{
  "n_layer": 13,
  "experts_per_token": 2,
  "d_shared_expert": 0,
  "router_score": "sigmoid",
  "normalize_top_k": true,
  "balance_loss": 0.00685,
  "balance_bias": false,
  "vocab_size": 14290,
  "norm": "rmsnorm",
  "norm_eps": 1e-06,
  "batch_tokens": 131072,
  "seq_len": 384,
  "train_tokens": 578800000,
  "dataset": "wikipedia_en"
}
Below are experts of layer 5 (counted from 0) of a mixture-of-experts language model. Rows are named router (the router's row for the expert), gate (a neuron's input weights, with its number), up (a neuron's input weights, with its number), down (a neuron's output weights, with its number) and show model dimensions 128-255. Each number is 128 + 24 x the weight over its row's rms, rounded and kept within 0 to 255. Numbers have three digits each.
After each expert's rows: "raises" lists some tokens whose logits its average output raises strongly, later layers aside. This comes from a sample of Wikipedia text that the model never trained on.

# expert 22
router:090198163119128146137090125134132116080159150105157157118099134168121127113130105123143135134105160110066105180162148082147124124133115107127156141166115132126117121115126150130129133149132133115106087153159152130118135200161126111111113170143147171123122070172140144142157108129158110107112188144082076162150093160169123145144107129101096107113134100147124120132111110166130113144194
gate0:145137118124120127127131115120141167115180151122134112113137154135122146103149172123131152153081165158090117148134129114120132100109108152138110149126089145147127095136146125120107135133134135126154125140126158128101159150163081143160145122126117127088143122117177158166146107139174107123115165120143086162112112126104108115115143148122054099087139084129125115122124165121120099147167
up0:149131110095123073130154110142143105088101148129122114138118132148119153130130122147087130130106101142120117130144093168088176096134140169144111113124170133118122121165143166104119166136132095126109111137095124115150104101140096092154144147172137126108113122137148113146142115145164127117109143131160109144120138068115151125140150127105115116130159165168155105131129179159113124074147
down0:103140101105169107115145127128111116121162112136129123125095091149101129135097098141137080138120120138062131075129123160082142100150113130130129135169164137092126169138134121156129085117114105136060100119118139087114122128156123082127160089150096138126132110121133119125151128109111161102144139136119103113112077117148144116134095135148119121137158131123150155153092140127132142147097
gate1:168096152129155091086123137092128103170146134083143110151101127159138102107125136139141141155166147155107157131117136098150196141149149129140127115140140093124150093147109148152162106122145111134117113145122144127114132160135088139129144157068141138138156101121120157128134120134086150114150110148104134122127147173148084165101123134123096160112116156078126137129129140130124145138167
up1:081096133135121135141142133116109115122145178080174163151143156173113119138079112132149151092089107149100114133111152136072130122145165141136144140128181127128101124143124146119154136103101150133086143170111140142099173085116128131101130128146126147107124094095146127099164097159143130096141162089114177121164136130141086137082142183151130142140141150076117173113139104114091126060124
down1:140173099132172122111137145090154157098141123118146132146114154139094084140118129129138164075144121139134123089128113100114070107120131175122167120130095101174159119110095094106077087142101133111160142114170152090141140137072082080111169181108146122095138141134158087153159134149110101162149144171138133133132141149114119112105151124149134096103125090173107093114145119134086101100150
raises: "ure", "es", " [", " than"

# expert 15
router:081146143137183156100178116099144094106157156113097088130162101123102112139099131126141106094120143143117131137128149117089137134107121094118162149143119141168146163114146131104138137140104164154127108081189152157109158135109166113151101155122186090159151114148156124125119163095158094119127164137129125152088113188097123155128171147102097096113141107141144118074113139128107181144118
gate0:143067133106136115135110107130119170130125107130180099101121137129163145056109110117113132119118157127123122179120112106083146115145143133096113151158102103131138092152179131095132152108090112155095127140162137106123146140091195138140153115133130127124162154162133113166124153131127149170139130120120150146116118142131131140142127119090128111113112177174122108097115113138135139122122
up0:103149110134155150123094169129110116124143123150094140139128119140081076171165098157097137101141145148152112071109165130155128150143140095150131093096142129164113126104071116138165125162129158148124125133113131143118135113137128138142092145138124137145128113126148139106181122125154118111135123184119135138171117097136136170128153124127135130162130120118074131121129135110074080106124
down0:139120125126147139119125118122114114131170137121127110149147118124089129128125094131117116101103120125154154110118135100139124172135127137118119174145113123091138132089159129125108070137156182119138101104129099116141098098138152149142149098140131128123123135120185127122152149145114132144162112082103135130114071130094111157118135140110148139146120143123140121079098136169132200116115
gate1:118130088137115158161149139129144125127108113130108107089157101180125118136168124149114153121101156128117168126116126143170118127135126135125116135151121118137122117138088128117143137118131103136173140120162122149061107122128122123147131182131129106126155136114138135103130147139100130141100123123113098128094185140153143117081125133095132139116129101123114135156111142092069174107098
up1:125124133079113143158159135106157129114077149129109123081131104122126129151167147190093114164096120127123106121104070116124175169148140103106111137117095112122160164090099119085121127124160104118116150114117148134090132133101133069164142099137094139088089156133122111115158159128111133139128119128136114135121124078125151078113098114144083135099136112105145175177162158148085064133106
down1:152127140138130135163112119125079155152124128111162131084125103131159101116110105102101097110105145113114108086106109133134124130144136150093127109101125138149134105133149108121097149098150104154140130151176087153140121144138133135093122103178085120114166175116142135113151114146136132109113090097102144090133116093121163118148124130119118063092131100101150171146118149114131113117139
raises: " of these", " units", "th", " of his", "ée", "ues"

# expert 28
router:121181122117117113082150099146144095118173134142113094093185139145083158110065094110139130049125129135113136160147116135084155089108132105093136148121135084137116121116180113117118115161070130141132097150142143162137154155132114108172131149124150102145155117140154132133120132106163155150136178166135167149097122167131102130151138106106164108109128074139146119119105126157092159095130
gate0:141137128134113109143170119115105114139122105151137123113135114114156126098171086071116149166117130130146126132128116110100150125167127161146157118096124162125078103139189147183101151115138073160126133144119153116131161106138132156077068119125119165138121131150131139103127143116149153142086147108144140166111132129147121112112110119153115118111141105143132115173117076207097133153056
up0:136128157112111129141102127130155110127122141140112145166124147160097141162110171131137146115156108169117126135103170151108126153140139092145089100185144096124133143117111107084164127086151162121166142127136086132161110159108122061181153146110155099116170128154134157138151140109103148121174123131121119088128103110120152136156138127161107171148121182132124138108137184069163111089178
down0:098148127151150162135160128122146132138125144092102124120093133154157137161129140136104145102140113121137118124143110110076117151098110150110192125170107141182109050127174085106122120117117139122072172109113086143150106162147125135156147116129096160124115155166093143134162133127099094092094123106177149109147125149142135118147111114115121099120113144132174158146129102138129140149153
gate1:156116106145116145124118170108124159079125136125108130138125133134082155115097127128159090119135178109127152089122133162146124126148136117126116151111171140153157142139164107089130139103107118112097096173133144168125144103110109145141154120158151152151126149155111123091135145128118129153134141106118121167104186128149085124134151132094132122103125109151095145128148125134106154124145
up1:145160124130108140105126126132137103163142132154119148144159100128161157128116138153111176090142134108138141080157132116143140165150126131167163127100160114128113134135140150113148120169144149145150128104097112157176142142131105143120076154151088144114122104139115145135190135106149093128118095119088118110163128137128122154149093086150115133142079148151135134114114112083150085124108
down1:152104115137155093107115123126121115147113140138119145144115182133133144130150127177137127150148122142127137136144152156140153095164146176132159075157098099178124110129150097128124125126182151143117125140130134101078113096113171102133118113069137122100108125112123114107101106132129128135120196112067143139160138131102101101091120077175124108127119124137085081102129137163163140133133
raises: "rit", "uman", "ent"

# expert 13
router:079140140132190122113192111096138083103165151103110077112146123162089127123071107114156114082109152164111138132128121102114168118083135103105155099133120122179130138113164093130134140156113152165126108132195140157125154173118149116135116164078181094171123104141146100127125128112184072152126164141098131170119108182136099135133139138109095092127105108145148127091100120158124165152137
gate0:102142135155155121144068105123122160126141105076129139130111178114145144109126125142149137145109163124140131136171128128154121097144130113098180137120114157103127147118171133102147153147108112155129144125096144122128124163160157123091128137174121116108160151128141113122156140143124103133119150091150190123142139112094118115095110133154128099123137129165146136124139173136134097163136
up0:152138122151138114107156157128117148116134134084108150114111141145091141072158108151108160132134148117146104150090141100105108153107139100143078131115168108115098155113139144157139117139150105105138121132143177101070119140106109151188121122150174110068092138134148151165124163136120093093097136156138106096108095170122120126132116162109069137112120122096098134150124179161138160102151
down0:143176114141078126111098133150142135107107143158160149085119168115105147117152150116119123131119201120115120120158117123122156176123119173133144121186100128109121140097107102164161132141159125166162077103143098117138108142144132102098135161124122078143132107123080081144126130147132142091141141123164161103139102109136116141100118124114109096103145119125141156150093151164106158099085
gate1:114093173135110169120124163155148105113148161131127124137135099130093146127155132091126165144113150153143135150151098121115141188154108108134137128115119166122098173117136122148129097117125131115110113119158152083147141111149156140105163134121111138118163129129117093078145167102141181097107118141147136158118131115112105109126074119072128088113157085167080147146128101078144108119091
up1:144153143129112146109169109156140134124119097135120102132121126096139089168112113131111128146175148078117120157121124150129094126063157095088124142129078118134127105136135157138106103138168148144101112156119122191110106162124092138120128112162131112145129100133101120124077122119124092173096162112150131123126122114123124058143123135120167150155135121124168104115104141141119115124130
down1:109162159131130140141113132118138129162095152139143131175078085136148111127122115129105096141129131106156114128120161122081143159111148147132115107133136109133151152131125103131153148095132147125117098154158110085150112097081145081101122138111140138111129095123120100149114129097146163103136127123151120109130101117156117119099119151091136148155114101120121142120089132078119085100152
raises: "th", "teen", " of its", " ===", " of his", "MS"

# expert 18
router:116115113148118094129121144146146122111131163098117117111151131118125150095132137103142122073125176137135166133131084126115128143148138140115141122170148122132109138065141109090118124162111152127139109134181095180116117151090164086124132139063128134143134138153126097109136130117152133129111159156102166160074110120146084103149156155130128140093160154160095139071119102103108167099156
gate0:085141118121135143112157161144118109141127087150101153126093069133097141106117117175137163137095132102154119135101089106156112131139110139124109120164167140153098126123139114151095088121101107123137165175111113157116102112145139124158116118156137126128131155112138140111115126116130143142151179098124128089057143144115144119118120104083130107159152117110137121109109132153125105181153
up0:126191102146134140120150122148162111134115103126141114150097146164129138145148106140139148133122129168104185122130081117152153084155108135122115139150141143101091147092162129110120114118155105124122139136121123147086104139129106054137116117154150107116128126130108098133176144149114123116151159082107121123138155131110137121149140123142109146148173128142131103152127103136130105123161
down0:097092125113097140144142117172108119121120162091135091168083122115126105167137097098111109150111112143146118156151138085140138138164092178125106125132113143112111122114121134151172097182110118132142142125095148154151166140146106178137130181101137114115122126135113086117147163095160140114126163144078092142117116118155110122109110129162165116146112130178088147138112139105129178102147
gate1:120094113137069126141105154181129115136121091090125125117152129158138172128145168125117106115125142139112115149140114137155097117121131140104152088128123120141139173141141115143120170163110112161120126127157120096160083152109154095098114160117126139122119122137162137136139130150132171087116138160138148130096195135172126177125144143130155077115138098142158118101106117114129087079132
up1:109122123100087138080128093124115172172142117119136151089129110129098076130136055135150129142135098088116148114114128135093118100150121101127141153141150141082136121118166131134130111132149117130129118107105134146116117125175143140148158100128132110154131124127107120149089134137113133083112109124109127161132121160148100127161117120127153108131131181126105117138147145154126154111168
down1:143120098138094144082154119092105118162107133143127090057148122136087159127093115130151148106156127165141150105109118145118105121150123112142147131196175124101116146116116174154109136187129121123133153161171111145133155107102203138128147111112122114144116134098166162091117105131126130110128129121095159120107077114095114131169101147152098112135105140136117176101115132117137112157111
raises: "==", "ee", "===", "ache"

# expert 16
router:135160162149095103104106136134132104092161126126090124145110117118093133115143112127119125121088146137085110154112117142100140118100151145104142167160126136133138187102162113119134140118105146152108133134134120142099161142088150137115122151108184094112132152133140132104081123133142136108171128163131143150102134179151126139115174101110122148110139097154086108137117134128092121148142
gate0:142159166108148072167177164119131118090145187190171093114105103096137135102146145152107147136123105146124124127089136101124150102120117145127132147129169114147119122146089148135126121122125138138164135154112087146144083123135120119075127137134092108114131166105101095119099123148152115117129150117117080123104113117093126149140141140147119125055165142111158112090107124148143114126150
up0:129113136122124114142139146158113157149105123094115141171120103173122144136113135098138123126091145171109132079127149120126142167089124140145176117117140108116150103113130168112130137134131135089140149137103122145126124167107165098114125136159107107123126111089141189153151145123143121111132106135128109155165116086130105106154119083094134115078134130143092127133164181167104111197118
down0:144112094094125110120155101113120091118123150125136131165130112117065098128183130133125076154150139116086108160136093160067086099125113098123120167140143102156107142154123138107124088167150122148087141118134153104098127133170136119091121123169154121161121161089170134132127109121140143104142131117126142143120137148106120168206129145165125120161112159139113133130114147170128109125143
gate1:123176127133116144102098159110137142138155129097136135144150107140171125145107125148122171132075135119117080099123121088185127137107097109170136134152150115127130112139101149150153114143149132141134101150111113111089091115103177154145094150122105120139165189126122143140115104144099130097093157124107122103119134070137130170178147122117133110137155130157158128131160096123111164126114
up1:115108130102099173168126104120092132129135115130147126127064140160112137150096093103184097146128110134149132128104130118152140140108138134131087188144091097115142130142135128128109156106128121113124107105102106088160146110098128123145134097086149124129120112109118116153168181116158136118125175115130177154154116105139122103099117181157149123120119171124158176151067122152126138138106
down1:173066114117100122174145128097104074112106133099151138131131152114062097143132136072123139103107146180121161141122117105157116141143129179147142151107116142132103156136086115139097131118122123099138167157120118140125193119107089139152115128090146168075106134178175144164127101114148163098082092182134159146122129129115111117108112120131118135135110117105097171146077142117155130137144
raises: "c", "l", "st", "en", "d", "z"

# expert 29
router:102143151135167120108199121105151080101153149119118094129159119147099111130087116119144087082083145145107111156116122110108138158113103095124148124157116098165135143097152140117123132154126159149104110121204157136108152156103139082145095158094179083176128091149159106143117149103172117155115178157102143153082111205132096152128170138109097115110138083125154127084102112148114157147135
gate0:156106177118113180112116103133125088118127109108110146082108151157114128087144136171121141144101168131101126162163142137120113179122102135125158119158128126119116148103126092144133130157156164164093110170129145130158150140135128157135161132138120172107116122135114165155185166127093130119132124179077113149112125109147102116116149134147098147104117098141123084085176141163122162091129
up0:137141122076144155100140153117155112070136102091160146153167118137098140135143155159183123100094121158145132149111123128160121123102124095123140173098144124141147085121138080121128111132127144167081119130115108119070109131141064141171109149130130084151141108153103144166139110140102151115133140124085134125134085133141145186122163146146135189136116150125123128116170128137169168148118
down0:149092131124135122083145144095107160107148131143166133094158133107146152102104128119091105172139098092139109099084118156190112101113140143130109128138125190151099123114144117114114113149160168207117151115132104139072137149118096148113113109162126132112138192159119141135139181120127100101141142132127083144143147160136141127142123150104102136157157121151117091126116152123142133134131
gate1:150156059167132126119105108125147139131094107061142109072160117122135123131127092155178122128119122130133123166106126128124124130123080134101138158124116172159146118104163118122147137129126132132127141116111107139086128089158134156141172127151116160126127147147101130098144119104140087139112114126119120119108098111108082099084128091137127168173085119160110125142100161142149100155137
up1:091193065168077112150103139152172128138100125083136174078157150119117160133127117160180154132100134140123131121106134103118114164109120126169128141131126150135114115152126130123136100136166133109110162121161114125135149115111131136164162112120123164129145125120076145131099101128142058144127120137110126116138113170113086114132165116121138151185165115081076122175121155094136136095148
down1:139118092138124093132096146123123141131123113107111163113154147118131136115155128124149194122091093134135128077111115108118115105152130134108111149143142165119119104164101151144154123061111125143141122085117154111117122147142126189144108127139097136157128164158087148153123098138110114109105147139146119118084117089110165136104183132143149130120145090169122106129102122146117161093150
raises: "ol", "war", "l"

# expert 14
router:133130139105123124100203116122142105121134193090121108127180122135144122118112111121161108103119143145098142128120125176129156132097114144123162141163112125159146143116148121119117145122089137162145091090141141139119151138131144107135128157110137147124130113141126123097096113104161086139115123161150145129131129169120158131127164116124107121098178074138101097102094118117138155100139
gate0:103136096140116160139075162140110101129073180097098164153110092087144086161116119148146133137124150136157134144117138105126125143092112116140157162134131153110160147133165149131171095111122124128099105136169124135081143149122166125123141136137158114148115147148117167110131130110108139139120118138131156087147087171181158081135140110159093115152136139126110144167122101130150140083126
up0:145148128131088136166223076131117151103140117175132136141143115118110096083154160113131091135112115112074122119133117133129071154140156113112147147110131080141130113155105098126115138121085118110118105140105163135164148129126132107108152127120118127103168144089150121154136148154139121132122146107120143133133135137131101162107111142132158128162143156083118106152122129151084158157129
down0:076112119116144159165142150147150114159072142146158172115146091110133134096099091154110133121126165151153157127156123130149101140116141159096139121082135101145148136132125117098125100136081137102134129124141145125119109079122099170129131142138144132119179132180147111165141116172146103117102141096153169111125109121147114129098108127116117139148144102092130130158104111152140152079144
gate1:109123184123132069107139129116100077102102111053108186122130150157155140134111080104134121182161111155119156141124105123126143126121159123050167140168101101142138115122114119127121149109099128152081159131091103113128165121123144122127050136147116112149119131115098138105145123150156140124138113131150156094149169148129094100114149158130110097144115105145099132141141134143117134129191
up1:153138139116144139114133101138143166110128120175132127132148093130130152149137139145121098110155161164110119149135122100121146134124192142139105121104194171137132106152119153119121147141159099095133090154168153187136144169142137088140147130107122091120084130130109096168086100091138106150143098131101148142115128141121131131125096095118138153098076124125148137111167137100140119138130
down1:150127148130112159095067146169098121076169139129099176136113133121095150132133109097134108111122123140115168169117128098125141117117106161128101096106133115195099134126094112121146100165120135147132142103142117114135128129106124202079097114119124125127089096090111087131135127126111131137163166118112109154122122106073136120127111115151137145089134102134101137084134097153132152135166
raises: "teen", "th", "ty", "een", "oir", " more"

# expert 9
router:118113138148130113130179088084139132085166193144120115096198092116106151124131103130160145122137151143124161140123088107104160134161139156122138104151111147126101126091164108080077141177118125160152126119117161171110171123145133115134088138100115113155174090135146102175121148107134133141102111142130110122103135108135164107102111131118125100126135109161147104094107106124133093094113
gate0:129067096063147125118133124119185051149141129153129103063139127151158163108101143076136135121119109153083123111128110152106140113140083157108121122140120108113115119112161161132123142111165131124142091145092142134105106110121159150130120153113140155157158088122138142160096158100141158100102089123119114128128133097092123138136118121146108103107124136120161156113088152129130157167109
up0:156136140159128138122158164109089167091143092149124103129119104114085138144117124146109142142110103120212135184074192139124147173123123102123131143117167095167160119134067115098097133130091140125137122119177106127119119104106078123122112143118124123113125155138107105154172091108132118164175168160122146145144157115106144112123159113145155138129098139128145090111136123092107119139137
down0:108125096102156099117154121151153125078096121125133089139105138127134170123143147123142150108117119122150120073127134147159142139104117111118136136131134156137092152156167127110105133142124126123122129120113123161121105112098099090130182102178150111132118137104122107134148113124117092120132144144093130113094064108082146094120123162110162089100107138126130168119096138150094139084125
gate1:130142099147071130127134080137116094080117174100100096120130115104113105154121144167136109119135117119134141149130145132130154152136117120117120061095113100088121099117146116141106156171132104124125151108148080110141112148125135150142111131175106128145141190120085129139077090100085115143159152098160114144107113099140213132156094125121132147161170127161139108129112147101130112148166
up1:107120134138139140120161159147094151138136129064139144116105097151139138134126121135155139095129141115144147134158137161126124162100146119037179122124125138119128154127138119122174105132119151131123117141107103072086135150153151171123124099134140110106138128132154108121126148170106141102099139179147124153127097153109115106117111140108123139133107110120116143072151125132146125141099
down1:121097137091142123159134130113147144139109127189102095143151138178134147072126137163158107140085138133134159124146127149153125131114090157103074123160071121131162135117141096151119143112091182148103101142119118111143161099115164154104111116134103151118139159110085116112147118118111157127100116133159161136156150155158139152090174152132156095147141092138116130114133116116117136132147
raises: "aid", "ays", "ay"

# expert 5
router:154174142126136154115158138127141103128125124093113141124199110164119108102114097117152137125097150143101128160118130140097151144155152155119145161138129127142154138093144139098122142150098176110149115116110135173132127131130151107111150114123180116156126110126151090123155164122156147140127110145117111161107127163134102132089132104111092151126118116134115152122098123129141107128130
gate0:147118110150147150080142114119136107103155152125080189139135144107121141131106126114070116121162112101118119201099109106116159119179108166141147114077125111186120108106091139122136167136118110118130152181084134156132126116112158116138093155146116117126135120110123094132106133150119123135135147150113110077104067137099125158133124133100111127135141111178168164104119100133158142135154
up0:141153163136135117176102168149136142081102107142143095103102113176134131159171149119174136124096118132108117113149166159155131119119136129107098091093108123096136179192134108140106158131117127116110127120154100115119128168174119134112151158123095148153109138150121152140139137107098116089110103094111131140133134093112136124096141110133127142120116102124100108102111141103107115137115
down0:163186102099129118121060146144097128095142141129097119137089111141114082130115113158183156146107102127098126082109131120125100128151146113088161150086102134086177111127120143094138147167115145160138139152136097123133108114155140129124104121093118110150138131199112156137139095101118102157093133139158115153124145104139131154117146133154125113122139121126119098142104142099121151095134
gate1:102120124080129158096118134127165127110188111134134135141141137123153121110101126094186113114140129115120119124103145100096164101165144153149162116134131139110117107110127115130112111138123172118127113088120161136131160121103142113146175150168112158076176124060119130142154148134153128171125116125158092215124112115133123121087118141179094120118149097109137168090142130097109145064138
up1:151122098105108093102172143125117145175132126137149116085113079117085130130103138141099161073113132167135102096115142139171111138136148172129127080123112110171138138133087116103171101127120100139164171143168097097160111180130119165121133105121135170147139163164099136142087127128099133102116082135132103094136143125095164097120143117149155107120119123142122113158137166132130133124135
down1:108132106143122105110145138100147154131167143122148104108157091130136101115172120152104158122142134120112166131131120148137135119131144129078112139112136113162143117100075122106104094165106088166128118131119148125107131165144135135096078141139107135137139129137132138134126133183105099169136155152137109137178115131142145093128123088116135185145107120141142151126129151128137099112191
raises: "ian", "em", "ire", "ore"

# expert 30
router:114146164150133167128165139137198121106139148095108083103163138137120097138073120116148099102082157159095150139098120130132162146116124104092146109113140117148099143109160105118147138133119184187124125128155157145104139150134127076133103130057141138162114135154128093111131128104183112143130124159109148140077123208147130087076162123101113131110131094151142129102129135151138164104159
gate0:121094122119104119150138122116135139137130148151086133149108169152119108091122104120154157130167130154112164125112122152145143145131077092130113118123126134103110164177154121136117090110128140129126172167122098104170110145083126107133169122109098138131139131170117119160129139117160090132131120092123128124159129135145134194149129093096134122120157078158134127106151125137115114134131
up0:155129106110125152117087102154167144153166133125121144134148143153150122151124114118088105143155124151125124137106077130177124131079100167115127129133135166100137071144176099140129096118122122189096132136162153123146100144130123094145149152123145167159114134128098150118125150141121091126118100101120136128135161111124127112115145117147138139130106126154109144073099133141150111111099
down0:091100117166118130071134154117104093140137148105143132136189133164122153133106123126135129112119108124157075155112116137147123114180134200096099103121069089127135120143125147165182104119115147106116079128130144133141111105167093101141099154144124093150126124076119126157073099117129149092107131171161155135208097135123110122143139145146166134110152166096127125149115141131121087087118
gate1:141094081177143133111129114150137164131144119115121127095158105158107123176121084094129158109139150179121185086110121124100146126123155067130086136126140149096157141113175148113134134133120118122147144111182172150143145121167122100126135139134114147141088132165076156111129136151133126111204150135128122129109122142122128146115112135055160101104082108139157125077155174143156127118141
up1:151144170127128153144132112172128123132130104144124134153117119095167146144115149109138143110106090086135120159140117095149143143113107184151079135151109100174107093152088112154133119107151148133100150137082152157159089070096138102092088180116157096142155130130119112143129132117103118140107130147145112120129135135145128183134087105164107118170177132127044104164136149130101083155140
down1:114128146121114111134118160146160110151143149092115145128122106139068144145140129137112089121084107177140135177132147131126146141129194114137142115092113100166125139051141155178184134143089132121109114112121138161163169097110115151121112139126104121085145107135127165117115134116141119165114138145120140143134155171111112130145141099113157155110112102141103140108129116136137118103190
raises: "2", "1", "12", "18", "15", "ic"